Experts of a small language model.
Size: vocabulary 32768, 168M parameters.
Experts: 448 tanh GELU neurons an expert, a softmax router.
Training: a variant of Muon for the experts, 1147M tokens, 4376 steps.
Below are experts of layer 5 (counted from 0) of a mixture-of-experts language model. Rows are named router (the router's row for the expert), up (a neuron's input weights, with its number) and show model dimensions 128-255. Each number is 50 + 10 x the weight over its row's rms, rounded and kept within 0 to 99.
After each expert's rows: a language model's description of what the expert responds to. This comes from a sample of Wikipedia text that the model never trained on.

# expert 2
router:58 51 47 63 47 58 45 44 40 53 57 39 42 50 60 62 50 59 66 46 50 52 52 41 58 58 53 45 41 52 62 62 30 61 61 24 49 45 38 59 43 48 48 43 53 58 48 63 25 52 60 49 40 56 35 57 39 69 47 50 49 44 42 56 55 59 52 65 46 63 42 45 61 52 46 72 47 53 58 36 42 40 45 64 33 68 58 53 52 54 52 54 61 46 55 53 30 46 34 38 50 22 40 54 39 61 50 52 28 45 37 33 43 44 48 61 59 46 45 48 46 44 45 63 56 37 29 43
up0:63 31 68 48 60 55 35 63 36 38 42 54 53 63 34 23 42 55 49 59 57 60 55 57 31 57 41 48 57 38 51 34 35 51 66 60 47 51 56 47 70 57 63 58 49 53 50 47 46 63 57 47 48 58 65 33 51 67 41 41 54 41 43 48 52 49 60 47 55 69 43 56 37 69 52 58 30 37 51 56 51 12 69 35 54 49 48 67 52 52 52 56 42 44 40 43 31 54 50 42 49 57 54 40 39 33 54 30 54 64 53 43 52 38 52 42 63 44 76 56 43 59 46 46 44 45 42 45
up1:56 62 53 51 66 58 51 58 55 61 38 41 42 49 32 72 48 48 59 41 50 52 79 55 56 72 55 50 57 31 61 56 47 69 53 54 34 51 59 51 54 48 51 59 44 40 58 63 37 65 53 38 80 48 49 54 31 61 50 38 49 31 34 57 42 61 50 66 61 43 51 70 67 51 42 45 73 44 54 61 55 50 62 38 52 41 57 65 61 59 50 55 59 36 40 55 46 77 50 55 63 42 44 45 60 32 50 59 47 46 56 55 38 37 56 50 57 41 28 33 48 47 46 42 56 70 60 61
What it handles: First word or first piece of place names and proper names, often after in or from, such as South, Los, Mal(olos), Uttar(akhand).

# expert 14
router:48 57 46 56 41 44 37 40 40 50 60 38 28 59 52 60 57 46 54 51 47 53 29 30 55 55 42 55 64 54 48 57 21 57 58 44 54 42 44 49 58 47 69 59 53 56 56 38 47 35 73 59 62 38 48 60 49 59 47 58 52 50 38 67 64 54 48 73 46 46 35 41 73 54 50 64 61 41 58 42 46 62 60 63 41 58 35 61 52 53 41 46 46 38 60 58 47 26 39 57 49 34 73 45 47 45 53 57 43 34 51 54 43 49 45 63 51 46 46 49 54 38 53 55 43 49 57 36
up0:53 55 44 44 47 63 48 48 36 43 44 45 51 59 39 50 33 47 78 42 34 52 55 57 52 41 57 37 74 52 58 57 57 47 38 42 46 55 62 47 64 43 46 49 44 62 47 70 69 48 51 48 47 54 42 46 64 31 53 55 42 49 39 44 44 49 48 56 50 52 53 23 39 60 48 54 69 43 46 38 50 55 57 57 41 46 34 52 56 53 43 39 31 52 44 35 49 47 50 74 38 78 43 45 52 47 63 57 41 47 34 55 58 46 31 71 56 70 55 52 57 47 62 55 46 44 57 37
up1:49 41 40 48 40 45 53 56 32 57 49 59 53 58 34 54 68 65 65 30 67 47 30 36 64 50 51 55 50 68 56 41 45 52 57 48 35 42 49 47 45 54 56 55 66 52 53 56 42 37 40 64 46 47 40 43 42 46 43 43 48 49 43 51 61 57 47 56 48 60 37 42 25 43 72 41 63 39 55 52 47 59 44 61 46 58 57 29 58 41 44 49 55 49 58 56 61 31 42 41 57 45 54 72 61 45 46 49 41 46 39 32 48 54 56 72 64 47 36 63 43 62 39 42 73 60 39 44
What it handles: Year numbers closing a full date in fight records, Born/Died lines and prose, such as July 28, 2024 or in August 1932.

# expert 19
router:51 62 47 49 47 50 57 45 32 61 55 47 45 44 50 51 42 50 59 53 50 49 26 46 51 53 53 54 31 39 51 50 52 48 57 46 42 54 54 50 54 54 54 45 46 52 71 53 55 33 35 69 53 47 34 48 52 72 44 40 33 38 51 56 65 52 59 47 41 40 48 64 59 57 52 62 40 51 58 38 63 54 51 50 24 50 31 59 27 59 37 40 67 47 55 68 35 59 49 62 48 58 60 48 39 29 38 54 50 54 38 40 61 37 61 58 47 49 47 50 47 57 46 46 61 43 64 32
up0:52 40 43 67 58 49 46 38 64 56 55 72 54 67 49 68 51 49 52 40 40 52 63 33 55 46 47 47 48 25 33 41 53 24 50 40 57 50 55 58 44 53 44 46 60 59 50 76 38 53 32 42 50 35 52 31 41 71 31 50 34 51 42 47 54 46 61 61 41 72 72 44 46 62 55 50 79 67 57 66 64 40 32 58 46 49 47 41 51 44 37 52 48 71 46 58 38 71 66 50 55 50 53 63 65 54 35 45 44 63 42 60 60 64 46 36 46 49 46 45 68 53 55 46 38 61 52 55
up1:30 47 58 60 49 56 25 50 46 53 48 50 38 53 51 58 61 47 53 43 47 59 31 64 59 61 47 51 40 50 49 33 41 48 50 54 52 60 63 55 59 52 45 46 51 50 36 41 58 54 43 35 55 34 45 42 61 48 60 52 57 44 66 52 52 50 60 64 54 46 40 69 66 38 49 57 60 45 57 55 55 44 52 51 41 35 43 45 56 61 57 55 47 44 49 43 29 56 57 62 74 33 51 33 43 50 42 47 55 58 54 52 39 60 49 61 30 45 39 51 51 67 47 49 54 48 50 53
What it handles: "to", "from", "with", "into", "until", and auxiliaries "had", "has", "would" after verbs or adjectives in narrative prose, as in "able to bear" or "separated from".

# expert 9
router:53 62 52 57 56 50 43 26 40 43 43 30 50 55 45 50 41 42 49 39 44 58 44 59 60 47 56 40 59 39 56 53 50 60 56 47 40 48 45 59 44 52 46 49 59 55 51 49 49 52 38 54 42 38 44 34 43 59 41 06 46 26 25 62 60 71 47 61 47 72 35 84 53 68 40 54 57 77 50 46 43 38 54 53 50 62 60 54 37 58 56 55 53 50 30 48 46 35 36 37 49 33 60 54 48 59 43 66 32 49 52 49 46 52 72 49 45 49 58 47 50 39 49 53 57 49 42 49
up0:47 52 52 34 48 56 42 52 40 52 46 50 31 57 48 60 32 52 42 58 35 70 34 68 62 64 31 59 56 49 60 48 56 64 69 54 34 48 57 50 50 56 45 46 50 50 48 56 50 60 57 67 44 43 63 19 45 54 72 45 56 54 42 49 50 36 47 58 54 49 66 53 40 56 52 36 48 50 61 34 54 47 49 56 28 68 43 46 52 34 50 41 49 73 48 36 46 59 44 42 54 51 46 42 29 58 64 63 39 56 49 41 64 44 41 45 57 55 53 49 76 49 38 45 45 52 68 59
up1:28 33 43 59 52 58 44 43 40 52 45 34 56 54 63 49 57 41 61 42 36 50 70 48 39 51 40 49 54 53 52 49 57 56 47 52 57 49 52 58 60 44 48 37 63 29 44 62 52 38 45 63 48 50 56 51 42 47 50 54 62 59 41 59 43 51 71 43 69 74 50 64 61 52 49 33 49 49 41 55 38 50 48 53 34 57 61 62 52 58 42 40 66 51 46 36 47 42 65 43 57 47 53 51 51 49 50 70 39 64 54 42 55 50 38 41 36 34 49 45 37 61 43 60 69 50 34 44
What it handles: Line-opening dashes, bullets and colons in infobox fields and lists, such as "- Country:", "Preceded by", "Coordinates", "See also".

# expert 0
router:70 38 52 60 55 54 52 40 38 53 61 46 48 63 46 50 47 46 68 48 43 44 53 41 47 52 51 43 56 42 39 50 51 63 45 17 56 54 33 42 49 76 45 52 46 53 69 68 57 53 43 37 53 45 60 45 42 73 33 59 50 54 41 66 56 60 59 49 45 56 37 57 52 52 38 54 59 50 58 43 42 47 53 48 45 70 47 49 41 59 56 46 45 43 52 57 41 48 39 52 51 40 62 52 37 43 42 48 56 55 43 57 42 44 53 58 52 46 40 41 47 44 48 70 55 52 63 51
up0:61 47 52 62 57 66 37 54 47 45 41 47 56 63 52 44 52 62 53 55 51 56 56 37 61 61 50 58 58 62 58 28 32 49 45 49 44 67 59 54 62 56 51 60 47 61 55 46 53 52 46 27 26 46 70 57 52 41 43 55 46 66 49 43 43 52 64 44 52 55 46 38 55 45 40 52 53 47 57 44 53 46 57 42 32 45 52 53 33 47 69 40 53 26 38 65 38 48 43 57 52 55 45 25 48 54 39 45 49 51 50 49 62 54 56 68 47 52 40 58 40 43 62 33 41 55 42 48
up1:44 46 39 53 46 57 56 66 36 72 47 45 43 65 53 43 54 64 70 53 57 61 55 38 54 69 53 44 49 46 41 43 66 43 51 29 45 51 46 42 66 58 55 44 63 59 63 55 40 63 46 60 34 51 35 63 29 48 51 49 37 61 53 32 45 60 52 54 42 44 49 54 46 53 52 39 42 55 63 61 53 66 64 45 52 62 24 50 57 55 47 52 56 70 42 41 44 43 52 48 44 44 64 56 53 54 70 39 60 56 33 45 53 40 57 47 59 51 66 59 30 42 56 46 47 56 40 49
What it handles: Line-break tokens ending lines in lists, infoboxes and tables, such as after "Observed by: Finland" or before "- Position", and paragraph breaks.

# expert 10
router:55 56 49 52 49 50 34 55 64 52 51 49 54 56 50 51 50 44 40 60 50 47 39 49 49 54 34 54 54 63 50 63 42 43 48 51 66 49 47 49 48 59 59 44 55 44 38 50 38 29 64 57 65 53 44 51 56 68 29 36 57 47 58 59 63 63 45 64 52 33 48 56 51 49 48 63 64 52 58 58 76 65 48 58 56 58 61 52 42 51 40 47 59 42 68 64 52 41 51 28 43 35 67 61 52 46 43 36 39 71 57 48 62 39 50 44 32 49 47 35 44 45 34 66 50 51 51 33
up0:56 43 55 44 75 54 47 60 60 38 65 51 34 64 58 62 34 33 69 48 32 42 41 55 62 67 39 37 52 55 46 51 57 43 43 41 49 41 51 58 41 42 77 39 58 46 57 57 44 48 40 50 54 42 55 36 46 50 61 53 60 61 41 60 54 60 56 39 60 68 54 46 55 29 58 30 47 61 55 50 48 36 50 63 54 46 37 44 48 53 44 50 40 52 44 52 57 46 51 49 41 44 32 50 49 49 58 47 61 37 53 56 55 51 52 55 54 33 54 50 55 48 48 48 63 55 41 37
up1:64 45 62 51 43 51 54 35 54 51 56 53 71 53 51 65 45 62 51 55 52 38 45 49 57 65 51 49 41 52 64 48 40 49 47 45 44 39 55 43 48 28 69 49 42 61 68 61 45 53 47 54 36 48 55 54 45 44 45 61 54 57 38 62 56 44 66 44 57 62 49 44 52 50 54 46 43 53 55 56 43 29 44 52 41 49 51 46 51 51 53 47 51 46 51 57 46 73 48 63 42 38 65 66 54 46 32 50 48 37 55 32 47 40 26 46 53 49 40 58 51 66 39 46 52 39 55 44
What it handles: Wikipedia section markers ==, table separator rows and coordinate seconds marks, plus values in infobox or taxonomy lists, such as Lepidoptera, Iowa, season.

# expert 34
router:52 36 48 57 34 54 50 36 57 50 59 51 50 52 56 67 52 52 61 63 54 40 46 38 61 50 38 55 29 51 24 49 51 56 59 36 48 49 35 49 52 53 53 52 52 59 60 62 36 46 61 49 37 42 54 50 46 52 41 40 51 51 48 54 54 51 40 58 45 52 44 56 46 40 39 53 45 39 60 39 41 65 65 67 24 56 30 37 53 56 66 51 60 47 54 55 49 49 42 58 47 38 68 57 50 69 52 47 37 46 29 31 47 53 55 56 61 40 62 53 39 36 39 49 50 51 54 56
up0:60 50 42 37 34 50 64 46 51 36 67 56 47 61 54 55 54 50 47 54 55 35 57 49 61 53 48 44 53 41 41 44 37 52 53 32 46 58 63 49 53 60 56 57 39 48 57 45 47 57 50 56 38 52 57 67 49 28 46 41 40 26 69 66 59 59 43 43 42 63 54 39 36 47 33 59 70 55 39 38 49 56 57 68 52 56 43 61 40 55 47 37 42 58 41 47 36 54 33 37 53 47 49 54 50 38 42 43 44 48 49 41 58 57 31 57 38 33 50 44 68 42 66 52 43 51 59 66
up1:48 65 34 41 49 43 47 70 46 58 38 51 48 60 52 63 37 56 62 52 79 47 55 55 77 47 60 56 35 57 50 48 45 39 46 63 61 55 40 38 47 54 46 53 51 40 46 51 38 54 54 57 30 57 50 64 59 61 68 52 55 28 46 33 54 79 49 59 55 58 56 26 67 58 47 52 64 45 43 51 49 50 48 75 38 38 51 64 49 54 49 65 40 55 29 59 45 64 62 49 40 27 61 64 64 46 39 49 48 63 34 36 57 33 51 45 39 56 47 53 42 50 58 52 37 54 58 44
What it handles: Capital letters within acronyms and three-letter country codes in sports tables, such as ENG, GER, JPN, NA(ND), STRIKF(OR).

# expert 23
router:51 48 63 77 35 63 58 50 47 39 61 54 48 49 50 64 52 70 64 52 51 42 45 53 75 51 39 49 42 33 60 57 20 71 64 34 54 47 39 42 65 58 42 39 59 58 66 37 33 33 65 31 45 45 42 50 52 58 44 40 48 53 49 63 55 41 54 48 56 64 45 67 48 52 47 59 16 47 47 56 63 37 32 43 35 62 46 38 53 56 48 48 46 39 53 63 46 49 48 47 42 35 67 44 53 40 47 49 31 54 31 59 55 48 44 66 38 58 50 59 47 40 45 51 61 43 44 35
up0:48 49 51 47 52 50 58 66 46 63 50 38 52 47 48 56 52 50 55 37 53 51 57 58 59 44 52 62 58 61 31 52 41 36 43 44 31 60 53 42 64 31 67 43 42 37 74 44 65 51 46 37 48 27 57 76 38 38 33 42 35 48 55 44 56 62 38 68 55 51 50 62 50 46 47 60 41 43 50 51 49 60 51 57 42 52 57 48 59 51 62 44 48 47 42 44 51 48 53 50 45 51 50 55 69 38 38 49 55 53 56 55 67 46 59 34 30 38 31 52 41 42 60 41 73 50 61 49
up1:44 41 56 41 53 61 52 55 42 21 48 56 41 69 35 49 31 47 60 66 58 38 45 64 51 57 50 43 50 62 61 59 50 54 52 51 55 49 49 48 75 52 46 51 57 55 59 54 54 48 44 46 54 39 42 62 52 51 35 37 58 51 60 55 62 47 63 32 62 50 46 68 40 49 34 35 48 38 43 51 57 52 65 46 41 50 35 39 52 48 43 59 44 42 59 44 65 46 59 50 54 54 69 39 44 45 61 39 42 60 37 67 40 53 22 38 49 45 35 62 44 48 54 52 55 48 37 51
What it handles: Capitalized words and word pieces inside song, album and film titles, such as Love, You, Night, Dream, or "Bic-ent-ennial Man".

# expert 45
router:50 38 64 53 27 63 52 45 59 43 56 51 34 57 50 55 46 61 63 55 48 50 53 41 67 55 53 47 47 63 40 48 39 45 59 29 72 56 35 49 59 55 45 41 58 47 39 52 44 45 56 61 34 23 57 45 49 51 21 37 35 51 43 45 51 53 41 45 55 47 52 65 54 53 39 69 59 51 62 35 44 51 45 61 45 82 62 53 45 46 40 48 46 69 57 64 56 49 56 63 49 51 59 50 49 50 62 55 46 57 43 44 46 37 43 52 46 34 62 49 43 45 41 62 66 29 51 32
up0:56 23 52 52 55 40 49 67 54 46 38 54 71 51 59 56 50 49 34 46 49 43 38 43 43 59 54 64 54 54 38 42 51 54 56 49 53 37 52 50 48 35 50 51 36 59 52 46 72 46 53 60 54 50 53 58 43 32 28 30 45 31 35 46 62 45 47 45 56 29 62 55 50 64 57 46 44 39 54 46 64 57 44 40 47 46 51 38 56 61 43 57 51 59 46 55 72 51 56 51 50 59 37 66 77 53 56 55 55 44 45 50 57 47 42 36 46 45 36 38 48 46 43 61 45 55 47 66
up1:52 38 73 74 53 48 48 60 43 35 41 59 47 39 53 30 52 44 61 71 46 46 38 47 46 45 55 37 44 55 42 49 63 33 45 64 52 57 45 48 51 49 53 58 39 36 40 44 28 57 54 62 43 55 45 55 42 52 59 39 59 56 37 51 42 43 44 54 49 60 41 48 40 61 34 41 53 63 41 66 55 52 51 63 36 71 43 73 44 42 44 46 56 55 51 43 64 51 50 55 61 62 49 39 42 37 61 39 39 53 59 33 49 67 52 48 46 48 51 48 47 59 48 46 57 40 44 55
What it handles: General nouns following the or a, such as government, school, film, album, city, military, often in section headings like "Early life".

# expert 37
router:52 45 57 62 32 55 64 36 48 42 55 39 48 61 54 55 42 56 49 57 57 50 32 60 57 61 36 57 58 55 62 70 54 61 52 51 44 50 57 51 58 58 63 58 47 44 65 51 51 18 50 48 51 57 61 59 41 50 37 45 45 49 41 44 62 51 47 46 49 46 31 63 38 38 50 59 53 60 61 33 35 58 56 47 44 67 50 38 27 62 45 36 55 44 58 56 49 60 61 43 60 31 55 52 44 50 35 63 51 43 49 51 58 50 49 56 62 37 51 42 32 50 42 58 62 53 42 56
up0:49 46 55 49 38 70 60 57 54 74 52 58 52 58 52 46 54 54 53 45 40 68 37 54 46 75 64 44 55 44 76 51 51 55 46 59 39 36 59 58 49 44 67 51 61 48 47 68 54 47 31 57 41 39 48 50 58 51 56 46 65 51 26 50 56 32 55 46 38 46 48 66 54 58 59 58 54 61 55 42 51 55 30 50 57 47 67 50 53 39 48 59 40 46 42 21 56 44 58 71 54 55 51 63 62 45 46 49 49 57 60 43 32 52 45 62 52 20 41 55 60 47 53 52 34 41 41 52
up1:49 32 58 46 57 47 63 55 54 45 59 27 41 59 63 54 47 42 45 48 58 65 31 50 59 39 60 25 38 71 50 59 45 49 33 37 49 55 41 53 53 35 53 46 26 57 44 68 68 31 51 47 57 53 52 54 64 23 61 54 48 42 50 40 49 61 59 66 47 39 63 47 39 49 43 52 46 49 45 60 41 59 43 53 50 39 44 68 47 44 49 58 39 50 60 49 40 42 57 62 52 44 33 67 37 50 31 58 43 64 64 52 33 46 39 47 55 46 43 41 47 61 48 74 44 63 47 43
What it handles: Prepositions following a verb or noun, mostly on, by, for, with, along, via, as in "voted on", "by one point".

# expert 43
router:58 41 74 55 35 56 56 39 56 39 52 34 53 57 57 58 38 44 50 45 44 58 37 44 60 55 23 51 59 47 43 54 44 56 63 35 44 52 29 38 54 49 51 35 51 60 53 49 50 44 73 55 45 35 68 66 55 57 53 44 45 43 45 51 59 37 47 60 52 41 42 50 66 44 45 52 37 34 59 41 38 43 37 54 55 66 46 36 59 58 38 44 30 46 39 53 50 49 54 53 37 50 66 58 31 61 57 57 47 63 28 43 68 49 54 46 62 45 56 51 52 48 61 66 64 47 33 64
up0:41 42 46 50 46 33 54 60 40 57 44 62 46 46 65 42 58 54 47 63 52 62 33 58 57 55 40 57 34 54 68 55 58 46 56 29 45 40 49 59 45 49 41 62 20 40 43 67 31 46 41 39 54 33 59 58 47 50 62 54 36 52 44 56 40 43 53 49 45 53 41 51 48 48 53 38 46 46 55 39 57 68 62 61 51 54 56 64 51 28 41 47 40 47 43 39 53 58 38 52 58 57 50 56 55 59 58 47 53 50 40 48 50 52 55 54 74 66 48 52 25 56 53 56 55 49 58 49
up1:70 58 65 45 36 33 64 58 40 58 67 37 50 61 56 44 44 45 51 45 38 50 40 44 52 73 48 66 40 27 52 52 49 39 60 64 44 43 35 52 41 39 57 26 36 49 54 34 54 71 52 71 48 46 50 56 55 53 48 37 47 55 58 61 59 43 48 52 36 48 71 56 41 51 47 63 39 67 39 56 64 53 40 71 65 37 51 50 47 60 45 43 45 52 47 60 52 31 42 46 52 37 45 53 53 39 50 58 48 53 47 49 64 49 52 60 43 50 59 54 49 41 67 51 66 58 38 47
What it handles: Nouns for physical things, materials and technical items, like guitar, drums, engine, glass, and their ending pieces, as in "rub-idium" or "war-head".

# expert 12
router:63 67 56 68 43 43 36 43 48 45 55 42 36 54 50 64 48 36 65 58 49 52 37 53 60 54 33 50 60 62 55 54 33 40 58 36 34 52 54 61 62 59 54 35 54 52 46 56 47 51 40 53 45 37 59 35 39 56 60 27 41 46 41 63 48 48 49 44 51 50 46 63 60 49 47 45 61 52 59 31 54 41 73 51 41 68 48 52 31 53 49 52 70 49 42 45 34 33 65 58 50 27 44 51 49 53 53 55 45 58 43 49 52 33 65 50 35 28 37 46 50 37 59 53 67 36 57 53
up0:60 54 59 65 45 48 55 48 43 70 61 55 41 54 51 61 64 54 44 37 49 50 55 51 33 40 35 56 62 53 48 42 58 33 40 41 46 55 55 41 61 46 46 35 58 45 44 48 52 47 60 60 52 45 59 52 38 54 61 46 42 59 53 54 56 45 28 44 39 51 53 64 38 49 40 35 44 51 49 37 19 44 45 43 30 40 49 37 39 52 34 58 54 30 66 37 63 35 47 47 54 52 47 48 50 58 53 54 42 69 51 60 54 48 42 33 41 50 58 55 50 60 37 48 44 32 51 31
up1:59 60 49 61 61 39 34 49 47 52 46 62 55 55 42 66 55 42 45 35 57 58 41 32 44 69 43 62 52 34 54 57 50 46 77 36 38 40 58 53 52 56 50 56 48 50 66 51 63 47 32 60 31 58 56 34 54 57 50 45 40 41 18 39 44 37 35 52 47 60 32 50 57 46 67 58 50 44 47 54 69 37 62 37 35 37 40 49 67 32 54 49 49 33 54 46 66 63 41 51 61 50 58 26 49 62 51 76 55 41 40 56 66 52 50 55 47 57 55 63 38 41 62 50 46 62 56 50
What it handles: Prepositions opening place or time phrases, mostly in, at, during, under, around, near, between, as in "died in East Germany".

# expert 22
router:54 50 59 50 39 53 28 46 42 41 34 44 58 70 34 45 54 35 56 35 40 42 42 40 53 48 20 55 48 63 42 61 51 42 57 41 36 43 49 50 57 49 53 44 55 59 51 50 44 47 58 58 68 43 57 35 50 48 69 40 41 31 39 51 71 59 42 41 41 45 42 43 46 56 43 54 46 54 54 35 66 54 40 45 54 80 64 65 67 40 39 41 60 54 42 43 30 45 41 55 51 31 59 55 59 50 45 57 42 43 41 60 49 48 54 61 52 63 44 44 41 64 43 47 61 57 53 48
up0:55 40 58 55 46 70 32 59 49 36 42 33 59 33 53 50 54 38 50 31 42 38 41 61 60 51 61 56 42 38 36 69 64 62 28 31 50 58 65 47 50 54 49 47 33 67 67 48 61 46 50 48 46 48 49 60 71 43 56 47 35 44 34 46 50 48 73 48 42 43 49 55 56 53 56 47 47 53 38 56 72 53 65 41 60 43 56 43 60 42 35 44 52 70 52 60 47 35 41 43 55 46 39 44 55 51 58 52 57 55 41 41 76 48 53 45 58 28 50 65 38 49 45 53 64 58 54 53
up1:37 66 45 42 51 35 48 51 50 68 42 65 53 55 57 50 57 37 69 61 36 50 47 46 55 56 48 56 45 60 48 63 28 50 49 58 34 41 51 54 42 42 62 52 39 49 36 58 31 42 48 50 53 51 52 52 45 63 34 49 52 51 63 54 58 46 33 32 56 53 43 55 38 55 53 62 42 60 62 47 45 48 50 49 29 41 56 50 52 58 41 52 43 57 76 54 57 60 59 35 52 41 52 60 56 55 40 60 51 55 49 44 41 40 43 44 60 41 50 52 88 40 55 55 53 41 59 23
What it handles: Field names and values in infobox and taxonomy lists, plus line breaks and coordinate letters N/W, such as Routes, Location, Phylum, Website.

# expert 40
router:58 45 53 44 43 63 52 55 59 49 49 36 39 34 53 56 48 57 49 42 43 60 22 56 49 53 32 47 53 65 48 55 49 56 66 45 29 46 26 32 56 53 54 60 47 59 55 54 57 23 68 56 47 58 44 45 71 56 45 48 49 46 56 40 57 60 60 54 37 45 57 47 67 62 41 41 51 38 53 28 54 60 59 48 46 56 46 44 52 56 39 43 70 55 43 78 35 54 48 47 50 38 69 52 51 57 60 49 54 52 36 50 49 36 44 44 49 56 64 48 29 62 59 52 39 47 67 59
up0:72 68 52 36 47 68 52 47 46 49 47 53 54 43 61 59 65 62 41 38 56 39 76 49 53 34 43 46 47 48 70 37 60 63 49 31 54 44 36 48 55 51 47 63 57 67 40 39 50 52 39 52 36 75 43 53 53 68 62 26 50 64 58 60 37 41 70 43 49 38 43 48 41 53 51 62 48 52 27 56 45 43 43 56 62 46 44 46 54 63 53 41 68 56 38 42 43 41 61 48 20 46 51 55 44 49 42 47 52 44 46 62 43 41 48 46 66 34 57 61 42 50 66 50 47 56 46 62
up1:50 76 36 58 54 50 50 36 54 51 65 60 27 68 62 39 46 51 43 47 71 43 56 52 44 65 60 58 47 42 46 55 48 61 71 62 54 48 45 48 44 64 57 53 64 60 44 43 51 41 33 49 42 49 58 64 57 41 52 52 35 36 43 47 55 34 57 45 56 39 58 48 53 52 52 60 50 71 56 37 44 56 47 63 49 68 45 51 21 58 72 32 48 49 55 57 62 47 62 51 54 45 60 33 57 56 46 50 51 60 50 74 28 47 53 56 43 63 41 42 54 61 68 52 48 62 49 63
What it handles: Forms of be after a subject, such as was, is, were, been, became, plus year numbers like 2017 or 1977.

# expert 35
router:54 68 62 69 50 60 74 47 44 52 68 59 42 59 50 52 35 47 66 54 59 35 41 58 64 60 42 31 55 50 54 58 51 56 55 40 45 43 32 55 62 49 51 37 46 48 44 50 44 60 66 66 45 48 93 57 57 51 45 42 51 42 58 54 54 59 41 67 71 31 53 42 48 59 53 57 36 53 56 45 47 49 38 48 48 53 40 41 56 60 41 52 42 57 48 45 44 47 67 63 48 49 57 31 59 56 68 54 49 56 57 51 47 60 33 42 46 37 43 45 49 42 56 62 52 58 34 48
up0:47 53 66 50 31 71 32 54 37 59 38 41 75 61 43 49 48 54 46 39 47 25 41 60 56 60 42 51 56 41 50 43 49 37 51 45 41 40 39 38 53 50 54 60 43 48 58 43 43 41 43 51 52 64 38 48 63 42 50 55 52 28 50 49 41 42 56 60 53 56 44 34 40 48 45 45 22 39 52 67 56 72 76 58 48 48 49 31 47 59 36 46 35 42 42 60 39 40 37 64 33 58 63 49 58 61 50 38 48 53 48 55 46 43 47 56 53 65 33 48 34 47 39 53 53 58 47 53
up1:15 34 61 38 33 47 75 40 50 44 43 43 47 65 50 55 40 54 48 52 48 52 46 67 59 36 45 48 55 62 65 55 46 48 43 47 37 54 43 47 61 49 55 45 46 57 48 60 48 56 37 43 42 54 47 48 43 56 43 28 37 48 68 42 32 63 45 53 51 50 40 47 28 41 55 47 56 55 40 53 45 58 63 62 59 51 30 43 44 54 40 59 73 64 53 44 63 63 53 53 52 49 52 41 41 44 44 51 54 58 59 59 62 54 39 50 44 49 71 52 61 48 60 44 56 61 33 45
What it handles: Middle or ending pieces of words after an initial fragment, as in "pl-ow", "pl-ain", "homeg-rown", plus "List" and election-table words such as Swing and Turnout.

# expert 33
router:61 53 59 45 53 57 44 40 44 38 42 48 43 47 47 68 42 33 56 40 32 36 33 47 60 56 47 56 42 50 50 50 44 55 50 49 29 37 40 58 36 51 49 60 43 54 48 54 49 52 56 54 44 47 46 46 53 59 47 60 46 31 35 63 57 49 53 51 43 66 46 55 51 45 45 48 38 53 50 36 49 62 58 49 25 67 54 55 45 57 49 40 56 36 42 48 39 46 61 53 45 52 44 60 36 30 33 60 49 56 45 41 66 42 46 55 53 53 58 17 53 57 53 52 47 37 39 27
up0:50 46 61 47 40 51 50 61 49 42 54 42 42 61 68 44 54 68 44 48 53 70 56 55 40 46 51 41 59 49 45 46 74 32 54 51 50 56 45 51 56 42 64 43 44 77 57 48 49 42 43 51 68 39 46 54 55 55 43 29 62 23 50 61 49 44 44 49 58 50 51 53 58 48 36 45 45 50 58 44 31 39 41 49 49 45 55 59 42 45 47 55 39 36 43 54 46 46 63 44 36 43 53 42 37 55 63 43 60 53 58 54 47 40 44 50 38 53 76 69 56 44 63 38 49 43 57 50
up1:44 45 43 57 54 51 35 60 57 50 50 65 57 52 50 38 34 59 55 56 53 42 60 61 41 47 46 44 52 42 44 45 60 44 62 32 24 41 53 42 52 51 47 54 55 53 50 52 47 41 54 52 56 69 32 48 51 54 51 46 55 54 41 67 52 62 55 52 55 56 46 49 58 59 57 60 63 59 58 67 60 59 51 52 63 61 41 47 60 71 54 59 45 47 40 28 42 54 31 39 48 43 39 73 53 56 43 55 63 59 40 64 50 59 57 42 67 49 48 54 44 34 45 49 64 55 43 48
What it handles: Pipe characters between cells in wiki tables such as league standings and vote counts, plus semicolons after values.

# expert 4
router:58 47 38 56 45 56 71 24 47 41 43 44 54 59 54 56 35 64 55 57 36 45 41 58 52 50 56 58 37 42 44 52 52 43 55 57 39 41 54 52 57 42 40 46 46 42 51 54 36 29 59 48 51 43 21 48 45 54 35 41 38 45 46 54 44 50 21 58 71 63 45 72 44 42 45 56 52 54 64 51 38 33 49 53 49 56 52 39 45 54 56 52 53 52 37 60 46 50 47 52 28 53 48 46 20 47 32 46 46 42 41 52 41 52 58 72 57 44 52 49 38 54 58 57 62 27 33 50
up0:53 54 33 52 37 52 50 45 58 52 38 25 34 44 52 56 53 44 45 47 39 46 56 54 61 59 54 58 43 54 40 50 66 61 44 47 30 45 43 34 67 51 69 57 48 58 54 48 44 59 57 60 45 43 55 40 72 59 50 46 55 52 57 52 74 41 50 64 44 65 43 41 48 46 50 54 61 36 55 51 36 44 46 51 48 51 49 46 52 43 56 60 51 56 53 55 53 48 43 41 53 49 55 37 61 42 44 42 41 72 71 66 59 47 55 69 51 52 35 50 42 60 58 35 42 35 51 46
up1:48 60 45 49 71 44 47 46 46 64 45 30 52 58 57 44 53 54 47 66 56 45 51 55 56 56 57 37 47 53 43 23 53 55 65 55 41 67 46 59 49 43 47 42 64 45 30 41 58 52 57 52 61 48 42 35 43 41 34 42 61 53 46 65 43 49 38 49 52 48 54 48 41 56 35 52 42 44 52 37 54 42 54 54 35 60 43 55 41 55 52 55 54 44 42 35 58 42 60 55 57 40 43 43 33 56 64 56 53 38 42 42 57 32 59 41 51 50 41 54 55 67 49 50 37 54 51 38
What it handles: Pipe characters starting or separating table cells and dashes opening list items, plus field labels like Born, Died, Synonyms.